config = dict(
    normalize_top_k=True,
    beta1=0.9,
    seq_len=256,
    train_tokens=570300000,
    dataset='wikipedia_en',
)
Below are experts of layer 5 (counted from 0) of a mixture-of-experts language model. Rows are named router (the router's row for the expert), gate (a neuron's input weights, with its number), up (a neuron's input weights, with its number), down (a neuron's output weights, with its number) and show model dimensions 0-111. Each number is 500 + 25 x the weight over its row's rms, rounded and kept within 0 to 999. Numbers have three digits each.
Before each expert's rows: "gets" lists some tokens that make up at least twice as much of what it gets as of all text. This comes from a sample of Wikipedia text that the model never trained on. Tokens count by the router's weight.

# expert 26
gets: "1", "2", "0", "9", "3", "4"
router:512463480478486520502480484473516487509495521536473522488472537515481544521517532483491491490491492514498527521518538487498534504507547463493483492520463499474530500498503491502493487499485481526519515519528466507510468535515466491532474513498512548448540493493558498530540475482485518466545485532479554489506476495501531522528486476485
gate4:465479514500537498444485502483540466529476525521489486485496482497500501494483471478501506493484510537492518517509496524472533501467539522491508520509469503530478520520483479491441496515518509502511506515590458495506506485484485474565548504500495531497510467483470510455493477463583509517501477507475493490565463475533510479539512533519
up4:485482480555499495513513514488492517471519504478470521481489474485511508493544507506527488490485491538482478575509519500499484500505499513483496537518516501543501483517511491529551510476498493495485494495447476517536496485504489463521487532517506445487505538512525505476506502547447491498516527521514607523536476526445499517485489478518
down4:443512514509452463565499472453480489475496493521554460504503491506475510485514542536501539483550505474463513519512537483504507513468502471524524529519528524477494494517515493503532526473515541492529501501496469532552499469545500483517487457504481494552481469483479441513542480503474519480532522468508477548497496540469487517479528515494
gate5:458512490496511565494495527502496508561481512488551516467500511514540488474474520487494490523514532516468508499488509471486460498514473507487495550507515523532514494499482532519506541488461498445495510512474625515509523485520539520464518485514513502470502518503500499485509514483504499502511513528489496528518534495510518511502493506480
up5:493518511542503498514486509496502490494496499515512470506511458496481494501527472546499574483511453438512494493639468509499490527488527488501483478513492532501493504488509479495501510531523494472520506492493503492502485497502482448496486502468478507526474518555479474465495469522526498478460516436485509546544475506482442495505516502536
down5:522481500518520520504487464504470493496488529546476526497493501557528533517506530481500468459482530478445511507490538462533561483514513494515530500481488495463512503528472511492519515535483476490540456517495452488493499471445494511524507530509482540520541508513506513503515473503487502490504420519475502448515468503474499526456469506512
gate6:490438533549505459535520457491511455474530480489494508486521497510509473516535528492544512483492466486480494471499481502490486502513511485498479526511492524522527514490566490487512524524522506524484504470557485642486486519512453494471471503498515524495499493521487498492483515499508519514544515488497482481511525536472437518468515487495
up6:502458488510487470503499473480509480518512503513522515461468489505496485516498480504510483487488492498476510487512589480457468534508539488465462521484516487510508522470513488500469499482503493508510496460512478540529474497470480469506465524493532497527502481533501500489470492483516496453533521512494488523659532498517504480494486499485
down6:522558492515502507563560515493497465505483483470524495533520492475494436514488497458498493490502503543539481474478505505521521537529514530569575506531523526481541562479491512473501557525527493510510498449508515511511508502477515516474517482489484520488511504514476486472509492498536516499451494539489517467519504477484501496529476494494
gate7:517494507482455518483633502486526464471480476522485511507520477514519554506539512496514510482471480542498478484518489493486481473480529481503480511501502506490470505515511507508489494491486475528496506467485494487566511492509498485503483496502514510499495499532535457519515541546500519489480493447516517507476545512487448524464491501480
up7:512464512499455539496523471509507463451480480462447484473507474528514488486554524501475508506485491486507516496490474574515477452506511493513498502503467503539435491530512493506513481474467515518502503480532507518469468527518484499499474517510513524485514449500527489492496557488449512496515507500554497524451608502497473492478500488477
down7:479533473558530492462540477522522512491531506486510511508536507516526472459464534485469482513484483475468510524483521512495528499528496498499492541500504492477518503508481505470479486478514430512505492520505526481516517530461526514495498498500534487502472517515506468517515524467501524485434473520534450503535475515522474499496471549497
gate8:511546520515499468518506595511514539518512481493542492504487487509527522515506456494507511534532482514460491458521509479495504465492514485504481444540494475458492520514484482546513524507507522503530521521529492485503558495475502511490485531461492504497517506538506498530479513474479496525478503486474494505514503492508491487533501511460
up8:510498500506502519519491504499504570509487535518492486504477475521523531487470478465527519553490503508472502478524512469533489483464519461482475488555491481486470522526511471525520505482502474509504492486503461478501516474492529491547490511488518507490519509515510464522507481432492518514532495494476489506531449592475496504522495505507
down8:560507490511531493547477465484513505489472533529498511509489482514495547520514511549464476492560486555529495482532461522510505506524483512456478502542512499470474515521501484478521522488548465479519473466486492512495509481506504497503487414499488466490500491488505506486524531482490485473523534481547465498521478532474515553521506530477
gate9:480517497501514506500461523564487517521515517550472514506470507553495515512486534468473498536508504522453518476486484477501482497479491477458505520488514495481465471469482475513498452487493510557498479480493481481517522568532501531533492489517494468502490469533515473500520510482539548532532495492542487512477463532482495489495471497535
up9:445477498455488527462511478499521482501516543478508502488463468481503497512505524465505521497520549535476526494509542511525588523524546479492489473519498488464490523505510525507460515537495495511497508548472500444488509487484490487564512514504487530486525463503516503504510516528492512530501495539514501531525514517614542498487488507468
down9:514546513500534495494509500508571555469479525521520501517492522496472498525498510490505497525427496506472501483518525525551434480504495548521532558534487505496511513494464464502481490440522524496545465514493485504476498524531496512507525502499504510522479537491540515514463473480519510489463507492494485479496484480478443509478475497532
gate10:503488492489501500493512520514583489537524509505519521485527484510509497488479516495497502505478509491563502486512452483507504532512515472503485505502497464535490510505535488501469484441483487477487479528489513518484518505623540503498525500564491514487527472453551535509518563477513515468514498502506516520536534500486490547510482516504
up10:492484522463534468484512487504470452498506523504487526514504513522472515504510505509546481458491525509524494519518460495501500652483549499513483484488471493515513509505532515483496472470494471488489490512532476534496494511505534455511458487511493477499514470467512469476497505484489498465486521519517479492507522494520560519502522491490
down10:489521518498465506504483507490529451505489536476476494510501515488461465503539482476504517511480516505508535496491520510503452479533512499533547487488488521491560452503466568542449525554537493520494529484461518497505538504492517526461516493454476506473491484517532515554493512472476551492464529504505468471493480475508493494459480528492
gate11:512542479518460547519465504523481618546498465493472505485478518456504527524518510464466481589508476483489534501520497508510491508491498502500502517505520523516473507478503475491492467507525513519506497504444512452488519495516589495505499472523504507513482531496503497505507516491497508513471499481509501536469491499473505485506493472511
up11:479445485527507533488498467444497502483515493553493519520530454500496528510512478491501531498470497478479491501525508482491512533588531523497484509489486503503477549487495480504494486489500500499498485537479491493511518480505510500478537524471531520492509502483503501504548507493496511546537464494501489524495467487491500581520464512527
down11:497450511512525478474522473547564533507529489484479466458469489515542488489485501510475521451486502503503518507471488476476508503528518468453472473482494420494499473533513483552521479487511505506457464507483507463499482494508499481499500496520507518449522496511504528495474518522499521505480512532485534491471525504483509496477503485458
gate12:481485519511535528520519509516489489590510499470502524482525515523492518484465476476503525515503511516503478543527468499508485469460506467482506507485487484487513520480490508500520501474486485476492497497503491515515490479499459582515463452526492491473515511501521479501494529524511509470522477531473495522481526528464488497476492525493
up12:508502490472505547551492481548496536507519525479489516455497529504501496486466543507491519526514500504513500534528543514479495508480581486481464519503519492483508513512508516517490473484475488452489494517482466511509470501490521531510504495532495481482517562459513460504515506519463509457500481516456563502493495520489512538602485508502
down12:509507487504470443491519503480507498490485501465472453506500510473466496529487469511451495479494480522495524482520472486482495527464520568518505484509520520497514513486540471485505521511515501506530478517518550514472537518436526507495500525456458501495479507447529502497477523511481518529518532493463516491460517477510520484519484488497
gate13:442513497499501480498511515498489485499586489526535458471461490525514557482519511484541512513496504488484503533519567482519510490499550473503508497511512468518459508512483517536475506500489497459518503441452499522504526485525531486572519504520472480510508476471561453528490506504504496487458440497464484547518492496479487490546515474493
up13:476501490470448518523504464472492485525507509500505529497486519502495506532514476480449467502499506515465516459466492483486474510505485607476492527494476538499506491530499463493483481514510509526518503500530502528511472502493458464516502513528503462523505498538475493508445504481484488499534503502495464540556535515490521466460538469545
down13:528504452510519486472557490503514547482538488496460522479522494511502514477498478480543450508500509487464499546456491480504497489520531538458493491468558499450518497486569498492509510553505499510497504529500486494534499528478486506494498512490465485495502489516536514503500524505506495518532508502504496496512498486504471453532519516476
gate14:461504502510505536523469471505493478504491593543477517519431533512512518507533513501530500489509481508462485510511500531496518481475503508493532530467509463454502500503483527477486511550495503471526505501495485524500477501490500513474600484498487487480468479479512520504508477518527545492486509514472524505517492561484521515477499557492
up14:513494482466502548453471493537501503512512518543509511509483530512497522481511518509518483509522495502479518497510490489463517497486494480574513495478497494435498510483464457469458462549499519522521505528468493478516532487495543461463498484480501501507485461465506517491530524467470534505498505511502474496477462533536438525494499573531
down14:532474456509531515504458513512517517489469511489538532509465487497547500483492543482502497524492497449467471499540518526510505480543467529541474517415492465470553504506464522482465449501539510482488517468493439488512509554481512515490511499474517510514494548534511518517496481490512479522482483500488497472484505504522486519540506547513
gate15:524524491491474465489504492513468454558498500634525474521492498473504525488460536509510530483516536459506491492506472492484532478501502513493527520457516498472525473480501535466488479518498471518517505496496517496488547501522521494511488589509511489508491500504482464497535470475471504528503495515551559505501514522513494538482490500503
up15:524487492491507514519474527467489522446488511495494515462524467523457480483526485524495552495514496472513495526517474512512509529498486503496585459461519498543481511480522499489508512499502515475502515492502535472522497515510519499495508477456439498517527517528503505508474462546510463456485483474498477495468545471492463499514489524573
down15:529496507475497527442511518522521505489466551515491510474548504527524521456483517544516469511469547467470532498531493495491495449516461507481496530466494485491508500506519530482479485485558472509451498538487488437501521495475529505559497553451454472533502540534494520541466455497529534504531496503520510463491514505526493543504509496508
gate16:468530501468505522509522488522480482487530498531608472472476495460516514472484528501485499479521541464513512504516500496533499472503496468470544500477519499485474503551519501492512502513490488476493495504457483469488501504514513523499499528605500492459486501472525502478519506497486490510460487504508536491516475499530478540539500486528
up16:505514511520501477501510519499509486505488508455466487469479532495500489520478469510515493518511501496516462502476503524463533509490498550504444586526529485496503543443499500533486508500482529498512506518517540532502505496501504514500531478488494530537488513494454475483471516513579555486497513497474493501490533475481462451517511495504
down16:484478489507532502538509525503513559510470490562502522523480481501505513488498534473538452502424516505483514492524481515490489504499504504503454506526518471546517550514507462526545502540557433494497501506508495463537532527514512525527486463515527514500468510505468502462459488495503476506543483483490499478508454550430484538477508487494

# expert 29
gets: "\n", "==", ":", "-", "===", "="
router:474498517526487550482467458511483499498514481492498482460491498472496488493527487473475471561502535503490477542473502533494511505518517458468489462513506493525535503494470474514501504502488491476525556548523507478517484508520498546471454489489444526518509451501560454495508488524499492473498532512494503470496569466540512514522539486484
gate4:468475470508561506488540503520472493507503508469489500514549524507502477510525530531502510533483484514519488526505507534502508546506497513505487497461487477525541531518472517466528533514510476488524515525565541514473463499520494515502523494503473543524476489510542479525496523508507463490500512503497532494492578490483489479566531479497
up4:459494437522477534483512546497470508472458504541518486500465499465501566533490531514477525515495460511535517588525493493510547482496478513511475503496517486540492513509491523452468479499517467503486480496486484491487530479487476493498515475532473509534519464498493497508506447503509501500507491498506573520485493473498520487529474525518
down4:508507481525531507472499493530488512449474469544518531488468487494507418472495532474488512509514510493479619465542492497492527493441503544488509524477504505486483526472513483512500516494524544494484508501495468490485483498451479545507505531508507531490476465469465475529467521462461515493515458489459511513486504545557557481496481514484
gate5:503520508507483569484508510464511499483505482504527497472472455544516510510467506454434480532524530499499489538519520487503505536521512487465450477504537523502505477517530494508541482520509479469473486530500579527527517486492520541498437508520537502483532491492516478479486497519518513510447489471504485514489543513498509482503520490511
up5:471524531503545488525495497479494506524463478514496510512527495493491501535493503520489530550507480502490516474588518492501494529485513500527496503510537485518470468560516450480489470481473481495435508516495477503486467486505533564519496532502535505472568489502539463496494580469505525518511505470489497574534530534486483481511494524487
down5:527477488558494532535513455478539507483575479512473508486473484472507500554467496507504508468480446521468502498498448525463500518491504475527484526501515541502526539473529470539509496510490533498512489470522491521533496503514495478532466477497469515469486539486444508506496529514495478531476482488540480499501501475491423517523505481514
gate6:489494491518496485549476520447493529534459524473495507525485488507473485534553507526498476501487531482493518465496500474527489527483519527522506539490528519494478563547506492489495514499519536552490496493492479576475509516508500446511477534510533498534564482456523490499513497485517504540491468506506432517457494509502515487502472433485
up6:523499503483458483445513493505528488521575501483471503484485493485510488517509474495503520487501510510484486481479565522496518544550500494510528497494540546494497549536517490464533529578468503487474507461506518506489509505450491457520468515523492484505519490489519495496504453501530532504513504529506494489616473456488520501527495536488
down6:533497491475519512545506525492519510524530484466536515487486510463531500546537489513520471477540508528488491490508517537483520497508479503514508507523549467493485513522501462504471488492472524513503487495488467489521497530519485478480520496484529510534470579491525504540494486464483509496493498499536520503481548533468476456504477523516
gate7:486515499520473506448570461529524502507502437508510505494467483499508487519569512506517500474517500495484506539514500548504472493506499494519485483520488520521484481487450509509562493490514511434511493485521504493507480490512523516501497494522480517436492510477536520496505489455502492508516458506477500451467486490508504522487487495504
up7:489517555512488486477499490538478548489486505512483524494453481518517528474559492494494513474505513498500507532494502568478509541459515506499518474468505486489488502483428490477514474490500542473455505491469516492485494476507565509508534482489503514489490507495517491510517478530539528491497481466477532516450531496525494529527514489474
down7:472476455536523528517500533471458505531474504504525489516519521481485490501444528550516543478511542495484477516504484496505447488516477487554517518511501530495517521483510515493494459528491470501526488482501521506506516474479485521539535456491455506511519450541492502520538510494527538505485444438497518519484461487455477510504499513502
gate8:581449493469496485506511586509524459516535532474506497522508460531504482518511547494518488491525516513484483527509482492513486515486496498487489449485487506508540512500526551443557489526481493499502495488534531516486580536511495518486468511517540524500513510461476481507479516491467519509501527512505508534474487518522474481526522494468
up8:495505485482498541506507495488493485518492483492496485520497506544496483520526541527482483527486540516490507498470482489591486513493493489519511485525459492508486471496504543464528491472499516449512486458475507518459494506525510523505461512522529491514529492486461445503504491480501542495458532505537500545512512556519483494492456510512
down8:549500524499523459495554531517531537499505510520498546508551477500490506498479531455495466471517496522478471497550502521474457503522517501495447529465520503511485532482483530448527453445502501538493487490459525468467503521495533479514509487549500531551455514508482511458459507522479500519505466476513461492458535538516493532534492506491
gate9:453524537473510536479473480589480503504493497525501502502529492494506525475474531532497494532497493508518526489498512479501523516455485493481477496506484436462470535541519481473499492506518500503460518479465491478489505587492522485507447507510521516511545514528474477538502525485517516497452476511473526483508477477528522514505445512496
up9:518488502481506505509523503491496513486497447473474534469480543515496469520518528490516546510534472526506509524536475488471558497512533516524510543496554517518516487467498484493494503466491567500527482541505513498532538521536494502533526488486515517497486521471515518507515502459479501504551522476552498517503533550580508465505505496498
down9:493520509444470516475459498518459470503521527500455498489503530514522498501511553483515528497471497494509556468485526491508437456533462532511511535497510459490492494531511500500529478493517505492444522511528503511459493546526484509489487477496549509492504526487483511490510490492536520509451477480459495522502467492511531498468478518503
gate10:504498486514495498526493515505593503549490512520496500478462496529554541509537477520476475485449536509503502504499521500517520481501496482469492507467485487484486475510512519507505527538464522502470496473477512515522545500592503536508502502484502489489494504525522479507459482482519514495504471518482486457495502515503520514498502539540
up10:500503482479471526453541471535518489482534490501516496500500501497477516511495495495513499537537540505508495509490497534488485595480459478498524467537527494538536471476513512499507555500521489519514501448466506507520478528464492490474536494483509483488477508502458553518508536494473497547499525536494524488488483523467595480499505536504
down10:507492524487506504486506530505461518471506493510503529512490520545484482525504554485483513481484507500500499467492497415520487496507520511516534487513533506509512497505490504522514510476475528536532494531544484512509494488522507538486521518524494525543509516503528497499489527523498453475494494455494521523464538480469512516481513492513
gate11:531533538465515492503514533507490570490518512480528460517506520520494536461507505486505427516497532526541524490483533498498490483481509499486501467502530474482494454522477503494468505518502492506540518502490493513511534502520578460474489542532505507506505448463528522504500511456499504485459519500496465521486505535469495535510485525499
up11:506513480499485516480518489514503511502508522509498531499493500494467515518508515526553529498530526488543490524500466506513499514617508527494511469445504513496487536483514478494484511540494448504502502489492520491520500508493497456501500504544510511476470466486494521490499503478506522518511474520484508460490494512515487609500477507513
down11:506522477523486506495524478491492503513491481570479525482437495513495542496489521516462518509512486467475506523536469536479490506494522503569499489522556462490495532484516517492494486529537496487494507488535457489525517501468449538510495503499556517469504479493473503480489508518495520489512498509527484509501494528549519510455497503533
gate12:502496511513508514520457493451494528556497475450500512520521509476488515490497487471473490543456524511479501474477513510507520521479495496502480508505504487538476537503501482489530454469484482481502506509474518515530477491528497598492483543477490500476517522522509495527494487488513530504531511482493498512513567488492497518467476489509
up12:496522527523487485508482559465515490505514461488505477496463468534512481530519469494484552519497482488501496464499456483510521497498582494506471497500547544508521524426480510555473537492488479514512495481527512515517491491490495512501481516517500504496547501485475496509508517487483473491473551508470482489520515489505488459558510487516
down12:479507510496526487576501482485497521460488488547519530517511528450527502446537566503505489520460531513499605511502480503499483513493453526479458521528513482464456479521505525471463465510514519472492514498494483485519508526493484489466495520463475475516480510539514497512498496482519527519503474504475479513532530523501486499443527524484
gate13:503492517492507523520496516494501482493627495489510524492523508511517458535492507467472520495509520519493506519521488512493525483517471484527483495471514512493506522504501461510489506533489513491503505488533470502499462479530503475560471511503528493543518478502498489448510460528546516505523509493497523483487498481496492492501546495490
up13:499490483503477499481492480503478504513499507526467505516475473521513532499496538508510497474478534501510491492479507523477524561523482556499530508512575521546530515514499509480530518530509473455497499528512481521492493509522490463489516488533490483454468545505473478473502493518479502470448483513545486483469450543507528522536565528498
down13:483492471496507486492494506469474500506468459493522524521449450492471473480550544467490500454512498462473491484474551531514490490498457501501523479478485462542483493473475528502513512475476476557495496530539511463468568485478476540507475520522499490515503502434483507491463462511460481495524529494511522468491484505497558520480478484506
gate14:485483491521519498491504460482480456498467527519478460507487536557509500483499534528515460469524519514505495475492460544502449530497444524493515534536477498476518502499483550506508519484477526510517521522562474528459516511485495474483532511494512494503500511494487525512491503473482499487521514509538495489519546536504497470497533516486
up14:517503497542478482484503504472518504520501537504541496518488468522492508513500502489513531495484511500509493505511479465498484508508504478602509479463540534489520505500565500491499485548479477529482493490501481466500524495471495485509510512506542470491532515500515486498509488508492532486492473474455470533510471501496497554481493569505
down14:451501471541432494447450484507458507514529429497480473470497516491538532529507462484436515503479503500495497570513483520473517479528473493511523456486528491488533461480525520478474472489479532505497500498507493486522538482500495482496495516500530486478535509492505488515536501481540548521515507523507486479493478508477515492488495509510
gate15:490505465497524520509487510516510522477512541598517508493484506479537454485489518476536449464505492516508511512482494510485509478484516473485527478451475484538476504482498501505449498522524513488519504536503513490523548491450493450491520541542474525503472511485516509514506486485513492541487480470528503481526442537486511543536531532490
up15:453544488484500508485515542505461519505473497523520494464525493508516521468473515465475503517481515493490494524505506513513497460477498497476556489450499511551501523449506503480495488490492488524516494478502556487508563489492511490497508501508478495483497520506526499527490477494516496531508466491522511553529479534517535531556511482578
down15:456558504510473517504497527505438490495532546519534497541610493525556513460466537538482505502511498499506460483491527490542451530468458501478461530500565491502513493545526490484496463511529463462469490430497539488472472506490496495513442480523497531520483488542452491515519515494531495493513476471501507513517508482497486493505505494499
gate16:533486510485492485485496527469503544504487477482565491466483487533542528489502493461540500500481507474459498524492498498515487478511517470494496494521514508512519528503517480539484478490541474532478496542544457499510505493499494504510501508555488496488518502476506457490513476556480472465506484495506495512519519547480474505478521486505
up16:484483518526509492504510479529469507522508524519501465510508495489488462472490491497490463536496503503535492493503469505495444540495514538504521546476504504503470467518490529484562469477470539480485519435470480487489516514478493463490467486549493503509449500525488520492496483464492522512521518458477488519517513491505525511515512529488
down16:504513477459520490490466492507502487504483477490486507502531507515491493490498487563436536530484500502500488508495520449494469473489432474457472500484489466498469474531552487502481496482496528491486474542484515502449475485529496521491532517484518453540493481530502489452515505526472437501484515503521487540502527496499516525463513495484

# expert 30
gets: "\n", " (", "″", " P", " Ch", " Al"
router:529487504511505520474516490496529477496534485514443527503441496520473518537506484477512488504491476544469443491505495541478523509528539477463462494552463557461532533490469483472473531512488551481517517515516556488523526542508496464460478507495477546523484499493535519520487533514475511497481530506508537428486524516531510503472549503478
gate4:542491488490558528537513451486522479470528502501484487476470483530497498479487533492520506482470522524483495544462510515487492519498549504501482503505493513483501546473502536513454459541507516474508510490600488543511495549479510467518468560518448541491469525484484495524487500507489523466459542520534468492551526475521455526481499538458
up4:456497545530498487457463541528478507505476495471512490532522504486507499515512488483458500526512490492521509567528498501501510487486467483495485486512523486518499457532515451499535539485508466509491506537496488475495498467501476530487527448492521469492463490514509521451506519498518464538533476496456620494483484497468547477514533474524
down4:511480505495485471532502469480511468505533532480526463492519495501516485505518461474480448538510524555511472520531480498451489535493513502501511435524461489496491467492491544530491553502521517530518476515521516501560521483509483503480482499528491478537498475501493509506431511484491516518501533498521496492523468492493487467518526507461
gate5:517504473505541534525512514504498504490562510509477501492482464518524487560470507510472506479513452522533493513507495495483524518518531469477484515527538542495533500497535449523502482500490473466511482512543596528496480511493491510480526504547534503484492516495509472519489513531502466545488497463452520508499528512498500513468526449450
up5:486492522508526470518513530503465515487502557506536529521506523512490493486490505519575485521514506473489498477575503512490489503519489514490580516505535498491494473491473528477485494484499532471545483486427541553498481527506504510511523524514500471517502496455483520534504504447470508511524525473523483593477508506468491508506485497517
down5:505504502450446499511485471527479439473579505501484549466498553564503503554490473469473525493490510515524558502469511487437530516484491502464505569477502524535545497485485483533462475489547471508520500505503505492523480543511476496455517511503515510524516517557470499512495507530475480506461492504498508469510508456523522498501496499536
gate6:492503501501505496611534527461562451537568476458509513496499482496479489487487478475491507513483512516526497561463511519477514510493520525499496510533495522497485518532471487509470587520497476448462515488522533560529492525513503493505541483537495536498507478557543514545491533508488489505519499528506522494488470519501517491515479538495
up6:514508497498527475485465453548516509461508510475477526480494525511518453514488498450500499485481479507488497489515575557513535519487500473496495492502485503520518531530505479510499486483515484523509504544484471477477448484480479511498507500498493499486479513481482468461497476540461479532514501481515516522594497491470482530494524447486
down6:496496503483499497487497480477486458542494532509454533508483486497462564477519470528506495523483471515491452514528506489497519475523494491435516467506555514499519489489509469496482516503502498496483488469482494494502495494467526510488503473494496482499478497480459494478429524511458508522537518492571482511480513465515481498489491488535
gate7:503483484486540523497550476479501456505508489474493509507535486489517493552543516501500512473455518550439512516505497547494459502544500493500479506503472509501501545544478497538476538525480509456507503481470491521545470498485478484509527513541490501507451490497520509491500478508513483509499530512474547463550500540506476539461524476504
up7:496528482472514484536499482518503532525487503506495502523517488514457502478464507480470529491502489506515501548472472613494517484528471486501539500482518519485489526520495495490481502477497477508509512486487495511499521480508500520492513469481561515499499500526519469500493479517504526472530499461501484480505580489507497463517511532495
down7:442517484504537480501516480539505544486525505475485509473509463491481518524482474469462512515461530517545468553507480517527496507497489498469529467506539504455505548498526479506496521505448528470497531485563477453507511441510488462504501571492504518495482506502534521533553464486485512448500494498513476499500501519526505503530537498517
gate8:489481469522468490482508553543499502548510511539503489496520473484489499476518527479521462506518504484548506501530483466493482496507461481488555504488459530478477474502513505471512476474529521493510495493481541512519626504548541485508510490510519499511541477492478499552497501482485513549489542567515533496461489506519514474489497538481
up8:487478510496499501557493494481581523540505480531498486508485516493530524503542538528489480473516478477439517493499509539590478515513497500504495527486497501514495505520528503497477509477479538495508500479441510535468501504505497495505513534470517452499474510490518544543520505478481493527498461478490478463507501551466495543497474555536
down8:487511525489463498470524480557461476492475460517480465440519527474516511461444454531468470554497502500534537547521481498564523518522496493501571499489504458527535469510499503501472496507459526503527514473506492492524480474520483501486460451532473511505519459502501521502505476499547526497511552542463521472487516502514480499547495484481
gate9:525485479504503483513507470569475516506501500506498498509494488519468479475498493555563506520471492507468498520463524474547472474501527472505502501515438468497510488513534503474483524521505524486499488480499488493488536596488488492530488476515480481519514481496502490505498480504466535507500519522539490498513475577492526441497505517467
up9:464483494466506505487493473516509549473487499464504489507505491518493532483445496539465487497470503479564498512472479511526564497477529482479508516480533518483523453510495487509531496503552482487491480530506487501498506499517507520482499509525492488500484490476520556479492516539537457529516532571492483487461535505566543451535500487488
down9:478512518516522545510479524441489525492516498506525506510484495468524557482460497495514546475468462518475495496499501498482493468502498486460516492517495566481511517490479514499506499502522449432470501505474530466501506527495522464490553497488497492502504494536481462533482506551471488523456510492475471515512472500484508510469487484511
gate10:520500474509520519523522504527578552541514486529521493494498549507525486514539529495533480490502450468466503461484537473493501496528538492497484481491507488517514556565524457496472494507496505543522504488485482520495496496590503471485490505538532470528508497534538467495504512524452525477496465503484510469524509475500491499479547471477
up10:488506473478538494486421533493506497497541531493489500548525500495476481516518507522482463496505525557483512536516511538522453559511508485512539521511507503510508480490475499510516546476484497493512516499466476498518501493498504471520476514480481486464512489496469511510504493512543453511495487490488501479492498537488578491499474531491
down10:494505498484490440507525498486502475488536478492498512534526474524496537503486506482522518518477525486493448481516451465456498515468516480529467526511479511489514534516505499516491499505495509510532506520515467511506522508477443511485513494473487519526483473503506551489468476503495485478492517517461436484484493519502525479527520500486
gate11:492521460492464484540505494522489568509487495507487497476506506494447498541504536516528505557509500492477505523467487505517506504481529504502503515504475476481505506460502504552443452453494476498533493482491499516495481535464569502499466529494502528530522519511487503542493516482481478532497500507511526507528500528492524481468500507503
up11:541534519526512548520509535522485472513502477455495526493472507537503542493535498471510490519500486507483492500516511484507513468619509483485501503502484499511542504506461483521496491519466519528463507545492509496502470488493522518501500481499514494447477517494484505529498515496512506480520480465488491508526513481479496609492484536517
down11:525501514475478486494504507497525476490511509480562498498505548520526538493528448493462445484506470478495503507507545513449512499493498496525460522470524473525506532508501497519468501504526488478507516495513471501545508503502478460532490476501470513515497536532493512455537504527504508529494520521480488542476466473474495521567497447482
gate12:476516541545467513492496503449517514599536487527483473489490511494507520492561514498507497482496495494487491531493505471508530491495486483483500511499527536520483528517458487510504478502506512541545505498489527465508493505552505514501518514512482508510500513485495553496492498504492507489557473508546491492538481574533489484449494447521
up12:511458465501561521487500493505503486512537503519496560520490527507447480487528517493533511488500503557478497487498507485482511523475617499519467498487532457539497553512503519499521489454520527557475486495536511470477496495481497507484526483453510500513477500497516525530497518501491523537503494468520486498506517482489512516611522508537
down12:462503512473496467508502538527487481496462464505501517510490505565514510521519517514509527506535468526445535515533453502513513486516490473539494515517541518487531482471518481544476469460520518518521473490527492539508483462509483530484483548498474466499532493500506507549504508471501515447519530485512512489561506503490463484549487510513
gate13:524493531495530536496526496437505491495582499513488449500499468497516528503475467520526486505509505509503500509453517504521538503487473526498495525526474502504508476551509473503469538564510461487529508524502499494526533518480507505576510533528517478523504495520524509511498497489486507549478460525520514473502472515457565513481481517529
up13:473454494527529469525501478488490529521527497478485466492502508466494476517483501527579486503510482525518504474497501485536485512495485538494469498497547509511482508513501503511468461459508544514497517507513479491500540500502505522525498543494498503509527494493481460500500490493506529549531522513500495493472528491539484501508581482489
down13:526517465473475524526542507511523503490479499494497522499434501453510486513488479497509464497504497515486520463500494506490539495499522471457496498543474464485549499501499479488484497487494538455528475520504496525514491515485488492466527481518471481525514516508482522515451541473489510500521534539498472510501551521469513499527485480486
gate14:510531504486515512504495479516506526535508602504511522536528458521453498490539517514500473501517535494540500515542473494509518509517513478492502516475495530528498488475489496519478493520468507470529494474474482517499524488534531485510573494515485527490477469460468535474497547478500526502512515535501483507515523550476461525479530528523
up14:488473496516502498511485493479503517446469468506503480457491537477540486522526513476513500513523504490468502507493527494553506531462499526573494472543533482492481555531489517487507497499504512457462509523498460486486414473491491487490505468500507431503523499505519484526503498479518504490460521454499509497512499483478534467526466491509
down14:521494534492537496429535490510508503481494505521566498496497518529520483514519515505523468501479511550514500533491471481514554516478518528534536509495499450490540506525507476511469511535494457479481531499512519479537482521486499506482565519524466512523490457539497506478487501534519552524537546483504483492502537540500480513520481512479
gate15:501486513515542503519487525513472488504515476602494522510512499491523511498475493478498517504463520452488503507425486458497568480512499514488526481472485473486497527530468504483487518533492512491507517486465464500501478519511506478493475552484512500499492491465509487511507449527498552492476468509514492478524487529517496523527513480522
up15:510503465504500492495485501479481470514493506525481575484507459524546504517490480495511476509467514528465491508458510456548535508499509523482614506521479494471498519531496506498519509493497474462496489483493519481503489474501499502460493462472488495505505510502531509495489480526522502498457486542547486515506494521532515512548505514589
down15:518505507501512516472512475492533503516499493532524547492496463483503540443476488531484484478538502496548470461509499475511509485484482498475484502485541507528524508492487525462461491476467496492499520480500511449459545498503540560513503496464514540502509498577485474538504464491484459516487501520510511478463493532534506494501468507492
gate16:528545470500529510524509487484502494525532496493549476488497509482538481514486505484472503515489470518439494486517486500511464505473533498501484502503519506485516472482559521495453536501482505497483468498479454461531519527480517470486525489572535516523534533492496513502489471520455512522486552437493497564518530522483546494471491514502
up16:512535472516516516518476494477477472499522490530486451497465495535499470555513494481485513500487494519487503497476503497518476498468508479501494614454543501486516473485486482493463493504540513514475489495480465487507504507428493480523502503513516520492506500486518486528507478517489489522457501495477470574507477496492544489481504524478
down16:507504448535548512500478476485509509493522526483465513482490484531526493517512518569470504490517486474498545493436538514514523486501488500493487503488491513484497492479503489521487470521511523475468542514486486486481515546488510488450532516496496524524570513502509505529537505517490517506521496480528493503451531502473527519504521531522